Experts of a small language model: a variant of Muon for the experts.
Below are experts of layer 3 (counted from 0) of a mixture-of-experts language model. Rows are named router (the router's row for the expert) and show model dimensions 224-255. Each number is 128 + 32 x the weight over its row's rms, rounded and kept within 0 to 255. Numbers have three digits each.
After each expert's rows: "comes after" lists some tokens at least twice as common just before its tokens as in all text. This comes from a sample of Wikipedia text that the model never trained on. Tokens count by the router's weight.

# expert 13
router:163111156152177089121089080097065113091155169108139118094131112127107138104097105137165160139203
comes after: ",", " in", " of", " New", " United", " and"

# expert 9
router:150103149143210109072061129141103162161130175069140137120105153145078138135115093144128152152157
comes after: " the", " a", " The", ".", " his", " an"

# expert 10
router:144139140111116165126119158149150143114102135108112133102105145077127157155163084066151143105152
comes after: "201", " ", "200", "202", "199", "198"

# expert 27
router:134151154152156128170107086148118159100134166098157146120090211133081140239139111099151101129130
comes after: " the", " his", " and", " a", " period", "'s"

# expert 20
router:085064200100153132156120080145153203132100188145146162104032153086126143156132097072168129125114
comes after: " S", " P", " K", " of", " in", " A"

# expert 1
router:209118180136179102129135082129173180085123151089150116120150104141122153135068122097139137108154
comes after: "1", "2", "0", "3", "6", "4"

# expert 18
router:080091127155135141182127088166119134106123136111132188160122164113098127216155095103126111096169
comes after: " |", " on", " in", "In", " (", "|"

# expert 30
router:157150112126169064084086060132110087071165120114141143131126182085119150166140107147195088171149
comes after: " to", " was", " he", " and", " were", " also"

# expert 5
router:117071172108104131152132117132168174103098103150118161061110230121140205211129134142104175131093
comes after: "-", "See", ":", " See", " is", "″W"

# expert 29
router:127103156105131153107116096152116140090088132116108183128113156142033113143111134080124128147154
comes after: " B", " is", "B", " as", " was", " with"

# expert 23
router:136164170104142133148108119120126168129145147048193180122146164110123195196160139136161131154161
comes after: " the", " this", " his", " in", "'s", " its"

# expert 14
router:100009120103126145088092093131142234097075123115124136145116165113124140149077115150121089145134
comes after: " |", "|", ":", ";", "″N", "°N"

# expert 19
router:085079148144145161154122121131157144126073130068174128119094186115104098096094081152194124127131
comes after: "\n", ")\n", ".\n", "\n\n", "==\n", ";\n"

# expert 7
router:144133155102118127122144089154112121103131135150095115152141118118094167121154111082149118153154
comes after: " ", ".", ",", "9", "–", "8"

# expert 17
router:116084168128155158170117065096134170142127098109125190095059129114079151150119106096164108159130
comes after: " |\n", "\n", "|---|---|---|---|---|---|\n", "===\n\n", "|---|---|---|---|\n", "|---|---|---|\n"

# expert 12
router:174122151099126127117135089097115136072178128159169125137141134154138144163094135169137118156199
comes after: " (", " \"", " the", "==", "===", ".\n\n"

# expert 4
router:138129190185179145146077114113107138149142123167177169093148167142097132155070125118199130166141
comes after: ")", "0", "%", "1", "2", " —"